config = dict(
    d_model=192,
    n_experts=64,
    d_expert=96,
    d_shared_expert=128,
    activation='swiglu',
    router_score='softmax',
    normalize_top_k=True,
    balance_bias=True,
    tie_embeddings=True,
    beta1=0.95,
    beta2=0.95,
    seq_len=512,
    train_tokens=323300000,
    steps=4934,
    dataset='wikipedia_en',
)
Below are experts of layer 4 (counted from 0) of a mixture-of-experts language model. Rows are named router (the router's row for the expert), down (a neuron's output weights, with its number) and show model dimensions 0-191. Each number is 128 + 24 x the weight over its row's rms, rounded and kept within 0 to 255. Numbers have three digits each.
Before each expert's rows: a language model's description of what the expert responds to. This comes from a sample of Wikipedia text that the model never trained on.

# expert 6
Description: Years and large numbers
router:115134124178131157100126159085123123106121129145095103182115125079100087123127100128114098139090123163132131140154092110137136151109129157099116118098126114120115144154139111166125109095134127102132152116132135115115112095124169089104149147135125143128168145146168116135082068140115128112163155126129112120121087090114129169105123128127155110088135129108107125146135098131099146137182141115185113090145100129086173160108152107093108155147099139093131139126133158137159113155132118120151127184109135163122116114142155121126099130135117164168088068143135177142118170126151139127
down0:125142107177131126135135158126176143126163143118124106111133099117105135107131143135121124112114112106130053150128131104117119125120089140100118137101106135179121127144101149117155103093118124133150140158113148153100124119121118130095143072143089134125144146196115156123109124147099120126134109080125135136137099111146104171081086168125117128112130118146101135140119165145169147146094157131077120116143111116153155148120129107079172168099145092100147097131141122120136144080078187147161118073109134155141116104113126149142086107164113128126091125118160146121167153136110117118
down1:106096160097150100136167110086130101150136116125079144139125108137165137158082094108175163168145172085101129073163138097136138123102149095166118098172129141121148149130131184138124154123111129144147119177129096086094123124132105154124084117107137116135118119102129114154139156180117132178121149127139110187140166102133136115132127088089113158149137122122127119125119160167095117119124137118154095164115160135144185128124124137125127132167123128136132124131141106079113105136124117129121116110125154132148116134095136122118111137158101138148124141147087082135122141161190124100
down2:160155167124142128136126161093111131101186151112120112096113097095147160131157120127093151118110116117076119099134088158130141122134115143180128110113112152138136113083125133111123098156146129105162143155134131132130102150122154165139134125102158161109106104110158097170126132149160122143146144132153126137150152103153096164123139129149149163142177159151146172106150131087147135113113116097086076127139135116113118101111125142137129101119192126141140137095178163119099161081122148115120114121096133131132119118148100174122111083128093127142169136132163113139114083098151073108
down3:139142135110130155136175127136118162146143125132138149090118145150129116111104127144134137114143135101087105178144143182123137092151158101131102129112134129111137171172168149139106134085127101148134107120109110107111165155128149111162104151105120144121106128101140048107131134154138090150103123125135117109141100148099170137163084115131131146108128141080120130104162168101161121149137123105133110165134132147174089119072102129111099123138088161107133111143191154160160107173151136120155148176140122109156168122143147127161162129144167125145115111167139159130102114108146126122
down4:114121106120150136158167098121151143142122099172129154123107134149095100136098103108118113160103116132117108093114124163111098118142138134144141121118119127095135089158056120179114142095150132141149130078159121144095136138121043086119147128128126089138152120171108132146137146122133097160098137158138165107150079114116090180091151175123165116078116133149136114147167124107121109128176167138137118095132110120148120120142130102124121144114171162141143124123152114147110126174159124142151153118102121110115159153117131147131164177146109144114127119103174100107107118116145124131
down5:150132080110112146169146136105099109116139177098119134099128120082106116127136110118108128141121135157075104121146081136179107137159083113166099122129114084121147159150124132123143112127129102163161083151136121081127130111120124168121090173110113092121159152128140154150138108153134111146117125087129145099130105147146086143146106137142123137111089138087140073130163143078150149144117128146125132101118070136124123089104122116138087126115146167136157155144152100160167148138146131114135140127150161127154138114107113118121137108128100090118109137137130152182152132070146130074
down6:160107119118120114110171115113129152152117141107172145138117105078113113108134114142110104099162124128090161120104133140174112134129160101123104091093127121155071158102128191171109121164141113124119116111117155126101182142102137123118089110099084111152133143098137168148126133136153095132170085090125109116093204124130133150156153145123162107144145131098149133100123118095098133135123098159122116104123084121140129129118165106167130139072139137156129151107166125121148139118194124149103163118132114102100133129125111095156123143165086120132139151150125153113104128135136123139
down7:152124142172122102165107122108162120104134121118098153088154116122098130104100114094139108115137124144127106105142129107149137118139111139135111133147133129103127134145156111111154116108100090097176096158142123140094125110103182082184092110118090158099137100113143130169122135138127150092131165131143104109160171111121123122101124108084111136143110145144115130132208126110137134114187110115151104059161107160113094100121092142148122108089124158135097133130160116147107138162103176201125142137101150126125118134158132116153144133101128086120148145152151121107109112137113153120
down8:153113137112095088142133136168150139115161153159136147121138127185129141134123126147095127151119146112098146161189090125124176127133121094119132109141112090129150131124133116126151099129120138157126125104096128098090064123104056128194105073169136112124115144124135141109141134136113157153099135089117128146138152119117174127125123168156126111106107130102132153099173117132130154074092119107146148133157135152158090177107092099128118125115114162114168149167152141142148152091107112109139132134097141135124110109107148085137124126110178118123134134119143143078150096129137105125
down9:129127093114074103138123140097153083120121113127092087121150098141140120120122138109139105104189144153089126111132157159131146101148129130121112123122140084127109099134116102131136094175166100065114148077146121104129132101135116146170109141135126142114129116079138127110136116139164102146144158193156143160148121125135103131116128147100107101115169160129134173104146134114091094136139085114121111186108101118119166134172087115122088108128123122123085134121182143167155119163146141131164144120187126131129123095163102111129113148133123149139147111135116129161135085133145130140
down10:140164137147105123122092103131104150104124172113077122139135143106137169101131128082158149112108126148164121101115150139108140146136099143123117100169157131139170101118102103103131126119121133149109131157144097145151103157106141120132132152095088103110169131148135159124095124099131145136125153161086093144146101169159162087131112176102108151096101169100101170106126151139122158128159116139141116129130165097133118117116105189179153103166149080100082151109127108136103123110106139114111094125181106101112149143111137119125143110108129150116102125163132111162155115158089137164
down11:116141117096170204131101127112138120147144148120148120147160140169112151138133125108107124139166129121140151116175185130139150102106127164141125103097159136123153141117132093154089126168154150160171120141145141101158100102111111129170123169102112112136118175128123128149126132087113159143181116145178163116162110151125131100162103137127104124126135169109127130111096110114129092129088111141146127124108121108125101101164106126114117137067112099159128144124130114116125112103110089159138152095095123096131144127140065091134134174166135102105115113160120099168125115167133118143
down12:142138208163106115129133115110145166133120097139106129122138126108150129141111149121163166120079132119152163120129113070114149114150121153125087126111156150162144096097117136123138129096127101115123151166165102142153121094121140124132134092149145152150144138138124106160094147142121102118180136108059130150143139102142131097089149170086110162106113112102133175154145121155117151117130171152135105148146121106118173146121159166109116089129084112126109110125152148094120104078101102127119146133098137142144111160143151162123161137142106151147156110120155122076118147153169145111
down13:146114113126144124127132092139112134132150120129126154143144134142137132144131105175129140136166109118109114104104118139102129152147096127130094056166158132132125132154099125158149149140129095102137171074144114185115164124185157129148074102098128174167102160155127111133145156107157109154130117127099093115154141105139138143131139140137142107102126149106157140123121082115128159081137132095118152157119149111156098163140124135140108091153158171166133096145111104116116132183098145138137139119124134158145083137134124161147187159149123148096118094141116116153133066109101162133
down14:113143159175155123076112128143138136139100184186081109110156112112092135158120121110128124166156138136160119142088154106126094113134117068124107168118106131118151102152150105126157093170110110119146150127125126162140087158156157105107135123153112124126116094158135114135145120120148085121157111105119121097110152104124154146141173100088093121137115127124146113131109160146121127128127108076129081117140082093145109151105131117119124131111130127082113124138089115107072104166132118135084112121170106120145178105105164137130114125148144091146103105167129120092090142137139129151
down15:123096116108122110143128113129129109152163127127129103125133120136147151172108117131137110116133116091126158087157129143088145142164171142136138127119167112128100146119082118127154149114145129114124150106125112125129120111155097122124121167166150145123136109184093089109163119091141133114095171153149170176171134190146161161086119166086096139144085101131116192129116120169151103087153151073134133148102141136130137151124119145154132199138146125118149113114146148128159138130115100123144080114150143123128079133125132139130128113136138144118119108086168111135128161184143138138
down16:169117155151121139155131127122132090082131147090095148182125138130120149092155148120088115142139112126141113167109116157075159111127129159075119134148073115111097134128145127169164112153139147082139127118172114123114138162157124184131136123106152138104145135114124111161133124108159157161126103175119144149098133127107119100135117150133127113130072113163133127109127104154135138133118101104153141084139166112096075143150128135131095092107162154125111132106100145122063179145125139114127156100154158161112141128164143155135131119121084131113173143159143142136115095112144103108
down17:112137137152148125117087130098107145125126149148104080073096152137119131125131119111140097111101178163134131130099126132099109125127112112121137135167137145119156097134096134098167118125121121095141170083159122134131123179159129088099139128143105099125150139132132091122128110145116157065142177119144083106165095117127117108125142138101103167153129134103072177149141174124136117085110096094105082137097125085171148127139161111105162109116105133122125133103147118124179088139131179166121107144127135145118100108132146170138120103150157122124116092149143094133151089137122139132
down18:158165105136127151161144115104115094133073108169117124169135142166168114140119122108127109111159151114152125132139126116122129142124185167125115135137147119146135139141071134158127095138159145101106155105092118090118106146146126129147153157096121122132111104110117128150161091128141139158118145127114107148128155112093118111099109085072145137108126150105144120139120148155108159122111142153129146152142166127109081126124137158168137149103111095174178164084152169174111124160139092096171135101120144094156099091167134129139170126123111093145097077146113141123120132109098157132
down19:121097145087109109109103166084129119161141102091089097138086144115173142149120165130127121152109133133153184146118118146157127153156115154147094083125126133137138101120156146143138123154133142109085103154116104115092121163112120115166138109128191141140106125151097109140106139135146105143108145185117124138102124127109111160133119098114117116167090124153096104140136103120115148148130161133167108163176152158162191172102120147138187132151118148144138125085148103118116161163133144138116130095102140141152108110134137143142128153131175112141124158143126103123113147160163175110
down20:145116148143101102113124106134112115124127150093167109119115134140111130153143090134129068101101121136121120144146132089144117097158170123107144112110120123142073127104110163170149060105137139105087131125130128130130124133119094138145088113144072145119101143167152147130155136158120112113132118104080124167126136148120102101090129178107172174102128159135113115118108136114142120107131133107155147118133088142121139134178134161118120111098104131095137149114138099090127155149078152099171123144120099138125103123166096128126093125138153104124169143124175205147112102156119165130
down21:125110102086149161117119116106141115081146175153074115087140113135093141118141137126118103157162091112164116097176167117137133094107080160127097123131108135120114120152121147116125119139099143113068129141116089165103089123121158125157149118119114137071131122113131120150139164087126173134154113149219105137122076157091112137104099092094135111137120143134136132165114097115122148125173124110154147119127135153132147127120115158129116113122089160128135114154124097140124104139069134130125114117155100112154148083134156116098124136130132120133135128124131081144158119123089149107
down22:140119113112117088084157128164135117150176129132140141161139137132163109096109137134118143140107113104131106149106105099134118140164105125123141154108115128135119092162151117096118123107154140131116093188164121071106167140167159098129144133089129143148118063135121077108120141104119122177069135114116172139085110139101158102144126107150141122113115155101138104115131122142129122166134112156146151145140115125133155115101098126053109134111075148133153146161100138131152156138153110102131133133166097131100139169106156157117144147174119116115126121115126105152157132098182105154
down23:134154107133118105102109124098124164165145139125136150160162097090144112156126144144127159098108151123114117090092152172125143123084156093139118108158120142095140148132146126122141120153158129127164129173156119109145139141095133132157115153144122112180141163086167123145080121138094105087139107110115161089152121104119081145168181135156136126168166132146156122125102181129121157128113130137082095130143079134165182141103139128114140149107090107101127138126138126153127098093135116139126116131119147064131120155124125113124179141134138142164086121074128112119118153139153120142
down24:131156131145147111107154124126115132111156102109171161114153131151165130124108184149163144169129125109081103106103119094161172122104108089108109119069153159133133149127144154139098172115131126091128141186107143145124114156096112134152115123122134197143121137117120140131124087110135111113106111112131182119134149134130091124122151121177164129096147131125131128135099133121173128163146151119149174167139094158120170120124098159130087125122118097119164119132089129116150140076134119158105154161117117100135128164115145118160146091164099139125104136094136128082155153146149119110
down25:150119051123162091121135155119108145115125114136146114145122161105136133095157149147100144075136109152120088077139131149125104123135141125135090145176143114066155118097155115129119145116109108128109153133155124124125130185101137120127063150122108159134128085085135125124172109116106118101090113150090109143140155127146126133160138112098145133122107105121132160132159158150160110131140106109162103144126145130127140115113095132124147083164119169158121105111173131104095091124172116145115170130098148128097106126138113156146180127149134102081139135175139145137104171127115117150
down26:135137073141105099100153152128141151095085162159101137184154073143125120155124125143068103100138119054113115144099089129113059136157168154121120115126150122120113136165110141141146119160152130116138149097133119130124136150136111104110127148149136126147116132112116081096157154114145120144139090138092102110132134083119155129121143130170158110120104113144132133136145104128127117108102068102096143131119134143117114100110091168171130104154156136133144139121114129110127113147139123106101116154181161127132126116124133114131050113111086118129091140155164148107127130123077125123
down27:157134177124123153120116144138150129115145147151084084082203122129127151149119178109124128149153147107147139118135169071109139129111090171122102129154151145156124159136141139153148088163103131112139137145063120174155095093161129139128132106119143145125151166139124113129106136113128151107172191136174110148141086123156127120112120115087173138092125128132100135145143114134122134114122108101138133137157108117128072146124112091118131130113126098147135122104102150170159123124091189140119121163150143139161133103094136157102101139120134151152128095130127090142155119139149154125
down28:112126131142116121157126144123172117085093122138116087091166086124109149135096127108175091125114156141143097121112158147099139118106122151126147152160131152120136098155140130149120118169130125106138151132116124184079148092141148100124133128149151155129102124126123125129133135131127113147133107127150087130095156132127129114148146148111101129170106099166140134161171104135173161122133094107070153143133090102135090148140115115133156123132097119151157088122135160114153130200110166150174111102133152156165110058138141116097104162143107124146161149153169129155151106151104146103
down29:100108155142143119128124164159116150133131136163131152108152146138132135129146143122112145128127142083137133126109107128180139163122080136121113118124131128148096176131123127165092109097108138142115124131076072139118090162130101142157114134138149102101149119157165118092108167105088124158135149189107132121115061148130133120129143111125145135092124144145146113125091123122143084160165126126161087169193125109145121126141108145146112182128139116117129139141104092095142138130158178075122144132181136143105150136115134091173134129149108091142156143108124091100092109126103148152
down30:117117147118128098112133116162165134120085138111150120118167082126128125123134153090092166088140155170168139127154147157143114130141135128134099101100099146152126120176163102145119122140095141170121144137099145113127160093150096149149133123158073102118148158189100135110136135111117152126153080149132120129134110129167120139110093172128116110082143120087111097152108112099129148140098135150062134121094132152095123114113169154119134128145138099158146139108109087142167097158158166125141079130140100130099142074146152160131121154110140109123159137089139148129153144116113135111
down31:119143100126129119141068123138083085098111144112123135125106128163140148149148138127175159120138162147153150099134150156107118136136127126103169164129181139081129111105131105113105140054124123098122119136146097139129121122089115113139110112161136107080154083121149167094142118124152150134132078142103135141103096145135155191123144103112161111124185101127132139111170147143164134167118098103127122125177104098130125102144109132076087135122149087133114112131131133139129109125105127112114136177146125125121093069129124113081167116134164117128130156120126145100135144150097134148
down32:117104184117123107154170120138141101131118129100148155076147139145137136143126137140146144154143165166112129109137122105130139135127107085134133140153098096108163139154134144153120113115100137114103164111096168114123147093149136092143164129135151153151128109144145130153140145128139116140096155156176130099090098146131118104130101176158131108117134115173132128136112134132189111111142203117032111124099142151143088124154110099157127135124138143129141123132089124152140131103138095149133109138138098124137141141151146120121140146120151140129170146085156135155135138152161163045
down33:071084125161109126151130151155152183136153126167159122115112136129153143122124159157114158173115114115065143121170131112163133144133149146143125086115134086165121120118112114080130146090140120139113131138115141098128112150092076197148122127126134146134123127124121132115138105125128116149090151142119137140137143127119112130130103104137105143090107122121136113125114137114164127111137178126126147149102130137149145146162111124113061160077127153077132113108146118131143077074125071144145143119121129082115126167133171141164135111157140138120082121096145121166092117109163119105
down34:166143103133138092079148147149105129132130130176157134175133148121115122134163110153094121099117113126114121108141151134099145144137120176139167147113101127091136096116122120141133104118143141135130131121132132159133167127104107047137161118134106128111146114178121072151099127147123130111139120133111135123169064127125110128085093185080095136121139165122074146126141139151142089135127113161112103095120093079155148141097137139114109120093132164114124106145118115146142155139122139127123083124169109153119124139145122123112061146156143153098150077113143139082112147123106150125
down35:149132126119142135116115091104141163154169135162106137138127120185156059121102126170169168130090109121081110144185120151179114146122123125126161109154158125131143110149122084128130139094166135131134120091159110150133153105098123114124157096143140120110086112138137107112114104112130096100121125149122140091148144172096100110125116210126114138101181120140103128154129092110122151082162120154107123177178115107140108141133122146133089147101108140116130131164138101101143161146137138110108153147122136136161117124129132099088112141134146099094135122145143115139134124095143112170
down36:114107133140109083117145135071120122155114136110116132105137140099113158103076117126144116118117120140208138156099101159100122111188122130136093148160072138103095126163078147110130120136125121101118132136082104114089156182165151081127133128140164134127116126092125138133130157170125169107132137105126087109134153135166159168133073162107108094148114075135135140153132149172134113106143161122131115144107151111116137167127106127130156117139141116135103113118138174130136083114100131122150128106145145156111116091157154147111122177101122142105127125130137141156095139120105142140
down37:093131111098146159133078139130119159108146114088130080165146121113122122077148097151147105088131128129163129093162136122107080130113105158123080162158126101109166126129125096109133116135122157097136138135135120109148110112165167161178118132110164174130119110083102143139137146087099158140122152110131146156122113117143111113057153096136088103151154108084119153156104121118146106138102082105130137149105162129128134127161116181161138121092112127195098110116130154125153139140123137103142129159135107129151116100109117130147108090113114109123126113135117119109133084147143091151
down38:112097089151109132111112106128146142067094119094175143097153147132126158103151121146110103115166131143138109094147128161157132104143153106151116143153125128139141140092107113162135116151140149119134154175119122145069121151131150134174147127146122148159100118104122099143105146124132149150115118109142144130102147148183134137183117144120118159176163151162143110124126114089157134120108072110139113094114160123090077148131120185137109100103129125128167120127150123148144124141162157164165139125117149130107113131103112069112093188154114166098144145115116146140130132165100138155
down39:124132112112120114147110153093117127134142128111119090111134138096105155126123146100131123123172143136150148149097131138113060122168108137134103128147116135067143132130147124155133120120135112096200106123118076124107074148105139140110123125104116106109150120096134136106137103131118189125146090154171116072179080130142148154122123149087125104134143125126116092141129121173117098142123185108109109118125140127160143152122107091122155091155139117133154135123128125166121062112114121137098119119097088151128143159146138182172090127125150165125124093160131097139133162090128134130
down40:111105176117093144167129133148104148080128128174118105128142137116129111124138157150137103156124138103095143092143115086123107125151159154142134110104147114186103128137121113131141101094093098133158126112146130148143110134148144142131152071106117145100139120165184140123147110081140144126151144145149139153182116165179164133077111103152142146128136142174161111085098117158170107128128132153154140121125094125134153102134120136173079143148103140133094094124113143103156138132095110152128091157117103122152155109136158187123122098135135165175104123136129113151126116146159156129
down41:141140089121155121175146068132142140086158131134157148130131146127146119120120180154131123087124134151108140106088141114194121145151131114125158122132164113114120107146127121130126140095096119077103140133164155124156136132135100146093109145126178121147102095158127167116139133155126085152078110145126175133100190130098098113150152085129100138127129121136159129094096120149119130158151103108150144118108127129131149127144141114118167130128124132134127124101123116104093167158157097105138190147133130077161151133097116104169163144096125108169102145100125119118098151115168125170
down42:088141123133090090139149128174120149123101117165130107104134129126110135138123114106131088117127143110199185127136140106117104089126117159168144132138140162151123105120185114117132171121108133139160120183134132140114129118132137142110132179156158117120113127173128167134090128127115138136146151098123128139105109128162122139084103108064140129148144103102127103148159105145125111112082124115128120137132133120117148119091086112130147105141130165158116099161100144130132085136139181115137080114107145126126138108130095190116137062073161158135110094124141102124108117131130166110
down43:090107100147148163131101113151191118152134090113118125083140115150116153131137162097189151119148135116149146124169102128100127138108185169139151147109134069093153111129112109144152133164076118114119137176131142093123104135142148126113177125152137101143119140171114124146122117140146132120158177158122119074137170136167125126081139131093130125163133121134095144159137120106156131155118129123115149147102116136130133150160100078122115121106102105107125104110121171145123086122101098144137083126134116099096118102141171146125166105137164120152121104121119143115111102123176153122
down44:142134093137140107130139139155100120164125151086140151110131109155097090119121117067118175112168139123094116147107102117114161114119118158136102104149152104088164131101158148116133134124131115122153126127130142119098137164107144108114145108136165159125119141094089093117110085165128128144115093151139115105127152128103067113109108120158120131137128100096125102141135122135153150126112100127112131125117157140147104174134127093079153096129187136067116088137139152101128111053129146123071161168113175128114086138160105122120130159119158126126137127149109107119102135098153090151
down45:159110104125089142169166084113136168084105110129105104129064121112148093169161124132156116155122115122124160126106132135102093175112128095108127141092106157088107129140130155112133123098134090107096161060153135147108151156113134102106150080149074107134178145148155121117120115140164143099160132122122126132163136109159151163128140133096155130108158117162104135137125154135116151184147119126111123128124134132130121128082161161087121164101115126120167137136127125108144128132131149140089129143100139140111152108087139103095126134117106073169134170149101136111114142126111132153
down46:167130127146149089112171142137131085138138098077119118167109135115127130148145120094137085146099127131168134145127072112114172078131127145118101104106127113102114130104107147158085159123139112094101092142112127095119122127142151120134115126186146111119113108131136107107138131190137127116072160103107078126094140096125108103149138123106123127141143133121143103135144167113096147133157140126143158081161128101156119142121127147088118112127162113121126135141105143146186130144145155118178155127103187153153144126179157165143089113116131121141160127177119105106129116135141127173
down47:127096174127183108118156109145188172172120089157151135133101153102143106135131125136128116145127125117102094116119096112143116156120160144122125119163148160165130081075143169127088152139098113112110109094119146170134126177118113166168134101125141131122117087143130124120150130124131136149109138135125097124161157148139122119120112115150115148146131129145109132144117140133113131100076146130149089141148129107119128165137171091105099097135126108109166108125080124113169186183130143137128117160080143135129138114172144141158126130171189123153134139107138146124103140138186138147
down48:122101037114086105123164135115158077108113108086097121131121160134130129149154112140162134111088090169091116171093091168145119185172122134133164121111097097093155122125122129111134167134122122142139167144091118138135155120166114142147108140102136110183126155100125098173077134113147142086139102141119137107133125108142143104146118168145114128123095075140118139092100142102154085153089122131137109129104149139152134117097121123130120126164130122106161115120130152114175124096136115120134134111090121126138136175132122120134113141108147125143119095162113117167129148114119111117
down49:131106117130148117119134163123130142136133142142137117137126083086113118136156136108130115094102154149124157130137115084115139133123123143134143171099094111172090081072074152105103116161110133126157125155090136138141109080117136099158119103159119132135190137116128153105100092165110097122160132093093160159148135091101105114076120117104111123089083141131118185140119169145147116131117173145119130151124055125143143136118155128127118143131107097096112092151120123156138110095100127096114109111145141142146123133094160156140128096124159160141140123097139126073115095154113139133
down50:120142118109177169103090119135182102127088163096102122132152143166105109131146140108150171083125179168140131149142110103145122109080094088137136139130140150103164114106094156086150101184126130147098135104116128173142103139144159113135117126121114151129078102167138092174132135116131129125098138152184143146127123125122156107121130118116111145171146126128128096137179169124131158093103115133156101133111162154111118107070139159135120130125147095114109142107114151125120097114130131150126091134096102152137134135143169120125161146133159132161124135119162089121150160104133094121
down51:134122136111111137126148145114131094152135113135093221159084105150141143143122104136076124106084103114138145144106141092105143103123102101128137108159136150108119112156105146172130124164140123102139123111125130154145153088176091116109137116124121129168118098140140130161135123126136125124138120094149123107144158144157152135115113173094117098162099112164088136073111093120136108092182097131143139108128178078127130131102115114122111173127161104111129113117116154105118183172156114124169142117128154159155141092133111124147115122137094149083120142132141153156161163143131148138
down52:115140119117116126138193152141148135146105167131171140108131099149097107086145108070119126127141124102153176154160120128108117102118132115131145149172140106141157107123108129078119162155129124167132153127127134129122094167149115162137139134102128124144126111082132113113153108138105153089105112168121153117107169163115145106137091140135161103150115153168121121101126152134116134164124096134131104129088120107114154104161137115122154118146169080173121111154112124104158133093130073131174116117142144136109146092121126124110152110093106144110159133122082159153164084072104078122
down53:135094125099144110124114130153163169126132148125126125134131120161150167121109105145160130099150119176140141137080120175109114182145119165113133140167157159077132130127126158100125103157108102127163184090124139120120151121102112151177118129139120123120112163156140141123113172111146115106155118148149097135118080157104110151113092157080109135166153133117119185112144114144088092117124127063110097116137114145138117187148113139097134108125113139140113135149131155085126138149145157110153075114119164160113107089122128127135109162128131109096089106146129121148158142125096137098
down54:112123134170124141146136119093164145136123119089142107109124110151154110153133067114130161121104119150124121099088092110113106127110169115121103114131130152137152116110123121151140152135101168142122079161133149086127139115107167125123146117145120118165135130160098114101123137154130106104130119076083132159161163158148118174149110200152104162139152150112139143139138203120114151150093127097128107120118152110139116175135177080121143123120117139103113141128138134106131093150134124105134117160092139131132118179134130142105166108157145094125089132113140164159119154149136198138
down55:149137255117121143137127148139129140157174114126138139121125146102147116083091093102121118113138172108163107114172135108143146168128146102134115126112142143162163149137155164139140111119121108122083093132158149139162110137085106112087161147139151153107125082116119159093146106134147131168106131122130129159127146125126154131120114122141126108167164165114106131121139165125098133137128170158139142098135109155134130115117110105114133148130154117137085149138147120097092165117148118179156130123163110149152113114119136100113154132147124119097145129134158139102136135143105107154
down56:126142047132116125162112150107073110113097121156139116122175109129139119157134097162153138119091179117097154120121144125151099150191138119119119169081136079110127131115105180139137110100088131127114105161163098070125167150089127134113081141123139120149170122138137144113149103159117142114143080161102110100106137094096135150109157143124115141157136142164129140103123151163125137157125131109120150117127107153111140127133151150123119135176131123119104133131170111062117095124113119121119139131122122136121092133122106124134162107138147111147147066146152120122112125119121142072
down57:139145129144168126126083142154108168113112118122117127166137094076105144112131179138113124111130160109113117184173116106143105127143110157101101150116111131096101144155133141099130133108145128090142110139122106112141114118157133116118150153142151136123167129093146102155106159102137140161139174135104135190164127097161129148126133151125136156151116126134101203146095107152133124146132128125173128135153115095189144102114183096123137174161127124100067120124113142126128120123080114095102133158137172123129128099111100153114110137105088141100103100162114100106114120156141120128
down58:143141069120133125143170156126159102123155154159157127160116148111118109123150106143130118118128128180148136095146134167148125133072127159110109155124114096098101162112082136176111131120105153141110098139135139119142189139093086110144125127070102149056157115071136159114120136166110143112112092106173115109130112113143096159143120122139157125137130153098151099110122165090136120156119100134122111091118117139134158149153134139136112101077121136171131116145132112146123174128146156098174132134134140141115125125118090109164093134157116156126160109144117154126136135106125095090
down59:144121136119157104171152100137086098086102129119129117170115158141132107127154120140088154117175102156111124087138109109142136140141123128160140116119112132118116155094115117093163130114148107139105100111145131099172122135107122153104095180111154114106118111145106132116111122127124122171095144139134163136147100095090075110125151117109124135097180125117116069123105113117067137146126092105156126126083129185111146130142123129135126119132168113130134186148088128148120124140118095104121143179114107132108150115081111126110145101163136104103118137146135113131087081071177110132
down60:099126136139143126071163135094178120107154173127170116091141156136115106141127126109122145106128106151151141130102152156138140119148123175099183128114147109127127135163077170149094152127119129133117105141157111136129130134124127181173127108132104108108108110119148146131134116103112117132151161141133141112110156110122139130114148154099125112130159152135121149064076088111104165106167101143163093076141112170139096130155141133155127103114144107124106098105102126132081092118124111124117107100174159119134151134129118107132118127129127118067058126160126179108122105099114108108
down61:126161108146156125135105145127079134120116135092099124174151152104140118124142133135120114103128101128101145119082078166098112138139163161133142128194169137141106125109120110133142095125138160088097168158136105155123118160134150152135110114135134168162123073160142126118132124139142103128144126137122116153091146128126140105082161129114128146134090115137141179138131135103106113128163097085154111138133103123106131107132125109134150144106153126129107180101129116111094156157118128109132150193154130147080117096141089121140170148120145111112122108162124117144063088177090166157
down62:147111122102144116153136122107120133123145132140156117129128122149110139136104099148143116119105109166096128137144136113124128080139162102075173088107112173192121108122125197131135084116136135116081115131134119128163125125081109099102079114116118121096141194128169134130123148113083163149128120145142138144110112143143134152074119172093164081098140139141119098176112149168128115158158131129125142135184071176140134131158144142141103153139087145103123111128132132122107117148103104126124143133098131118107101101102102131108107112156173103132139128116136131152106082122121140130
down63:127115119147131133149151081160171171158109117115144140067116103163164060114099163129154142144157124134112124147072131123102125134154092072120122130081128118109106121147112139132093147113143133109169110076128165142083129124118132161141068115138132140133093175142126105123136118167149149127110137113143129100154133129125135157155108157132086131115148141138157129155124121139118134149128130132090088116132109149147114195158119115145130102133134090109165122144146159148130101135164096163134162124091151086138105158159122125128142120165156138136106094100100153135097127097153107136
down64:088140141101138127092120084078121104115156171122128110100130130158109118155157130081128121127122119126137155116118144155142116079084109165148107094121125141158087083119133172129155118152142133176133094128154075184157160108122151104151146150135143152064143102152143174112129106106126138139129163118140140114120124125091125139119122101132139146132146130118151143178135127133103148116119101153139124132143130122116138155161123120164132124127103192203126111136138124144141138167081153141093107118160114116154120091148169135131151103133156157111142135191137137129130095104125104103
down65:110125000136134107120159115116137110102085135128130129127147109133108138165166167148129137135114078142098141139088115142118104098122114150117141136135107119095109104126103102135116147140154148139161180125098114118092153115169150155172092104111119099159126162136131092169105137109112127083162128135134128108139112131130099121133121149120129144083081091143149133126118104126152127124119081099109113160117151097122125147132154154144124119116109140123183114122112142151161090137103127074103129123102160106110147146132123161148101129119116140161113126117111104146122130110145146100
down66:128169172122109066125068143106116137140141097140106153133133143175140151141092103105122150110152121089141159154141139148127135114112156154164146087135135142140190158092153140146130110112164168114132123144136130131087125140120133131171150140152130124107122149110095111104116142107121155113163094104125109139102082159099071145110154147137092115148135112092138133130118102129127184065135113135130125109139167119132130138107124121138150148148076143128123160129153090098133100108105141076104103089171130140144124163144093104124099148115172121114102099158148110152112133149123146123
down67:153152077123137099106129119149141132143087150143105151131100146114124125089112161144134146104157138157139140143091113144093147114190134125096125150112114137119150122086133159108110128131095163098140093110138096106149142147106141128133146119154095115156135145087167111114102185124116162134083151168180096117112113110093088140152093109169120096124161129102133132139166134135133083122133124104138161114132100098114125142162153133157131140138125093061104150148118138135113121104134112168102124171130143172152117141144091127111116166112155126089096099127152162151149147123123116183
down68:113116137104116162102151129157152098108154129122135075130151159120147118106143189148156122152136147155130123111104153102140157161149072153100120123123137129117118127130109113158098143147105153142108125135137125130137097098133130142139164183119174150094117107126149126139127098113169141149091144140116177146144161133131105154094115072115102120096128137120086114102155106084124121160147149145172131111134145148100134115119140141137090118111125141130126111150126183157147150102111130158145175151128134104132149101075127104178121106113081115166070114072115186120139111114127132147
down69:135160137152138145102093116153157091101125108115111131184158112124126120097140173096158117070099131114149096145120138135123124110103092149122090123145175171089146124109110131158074099134115132138131170119088120132112099108151143094131122147131140121136126129086099162148121161165156102094122132114117104164125167157090102096169114125164134151156135141118122148119126121113083131116135142155148144134137179121174099132124083120088146122117144111144120120120116117152147100129141173108162173128085124143132113143158125133145086159112102136146112090152094153122148116161108177158
down70:112099134131149122143122120098144157106151152123151127173116122109128142140093115147135134118087147103083169126118138143094147111140137120131123117115137123136148111114061135149117174141126146163162135115169146117100145160096107125142083111143146155131130102133120133108145073125143149087117089136094160131163189146159146142183140123089102150151158104128132151136101156109039098117143162130138157104120152119133148126120076154120123099168133116134109117131175089098141086138153152139091159144115113127145097102132151122126085097124119120122086125153132147119107161148148133136
down71:140142152093186172121134133118130118134139134134127147102112122135109123136115130111146121073118103120109065148179121130133120126126103099101091109147096131105121135131172115119082149097149115181119108163125172083165162120127109131155110113143116158118129124085136156160122098076120102111172163134114139130138149124146114100152141092128160118101118130113081140141108136112167117158127118132194150120137087129106106101100086107115129126123125147107115171147137106115103126105149119158102124136090127079119126185141149087150101117147088138137092140134131102122104144126136095077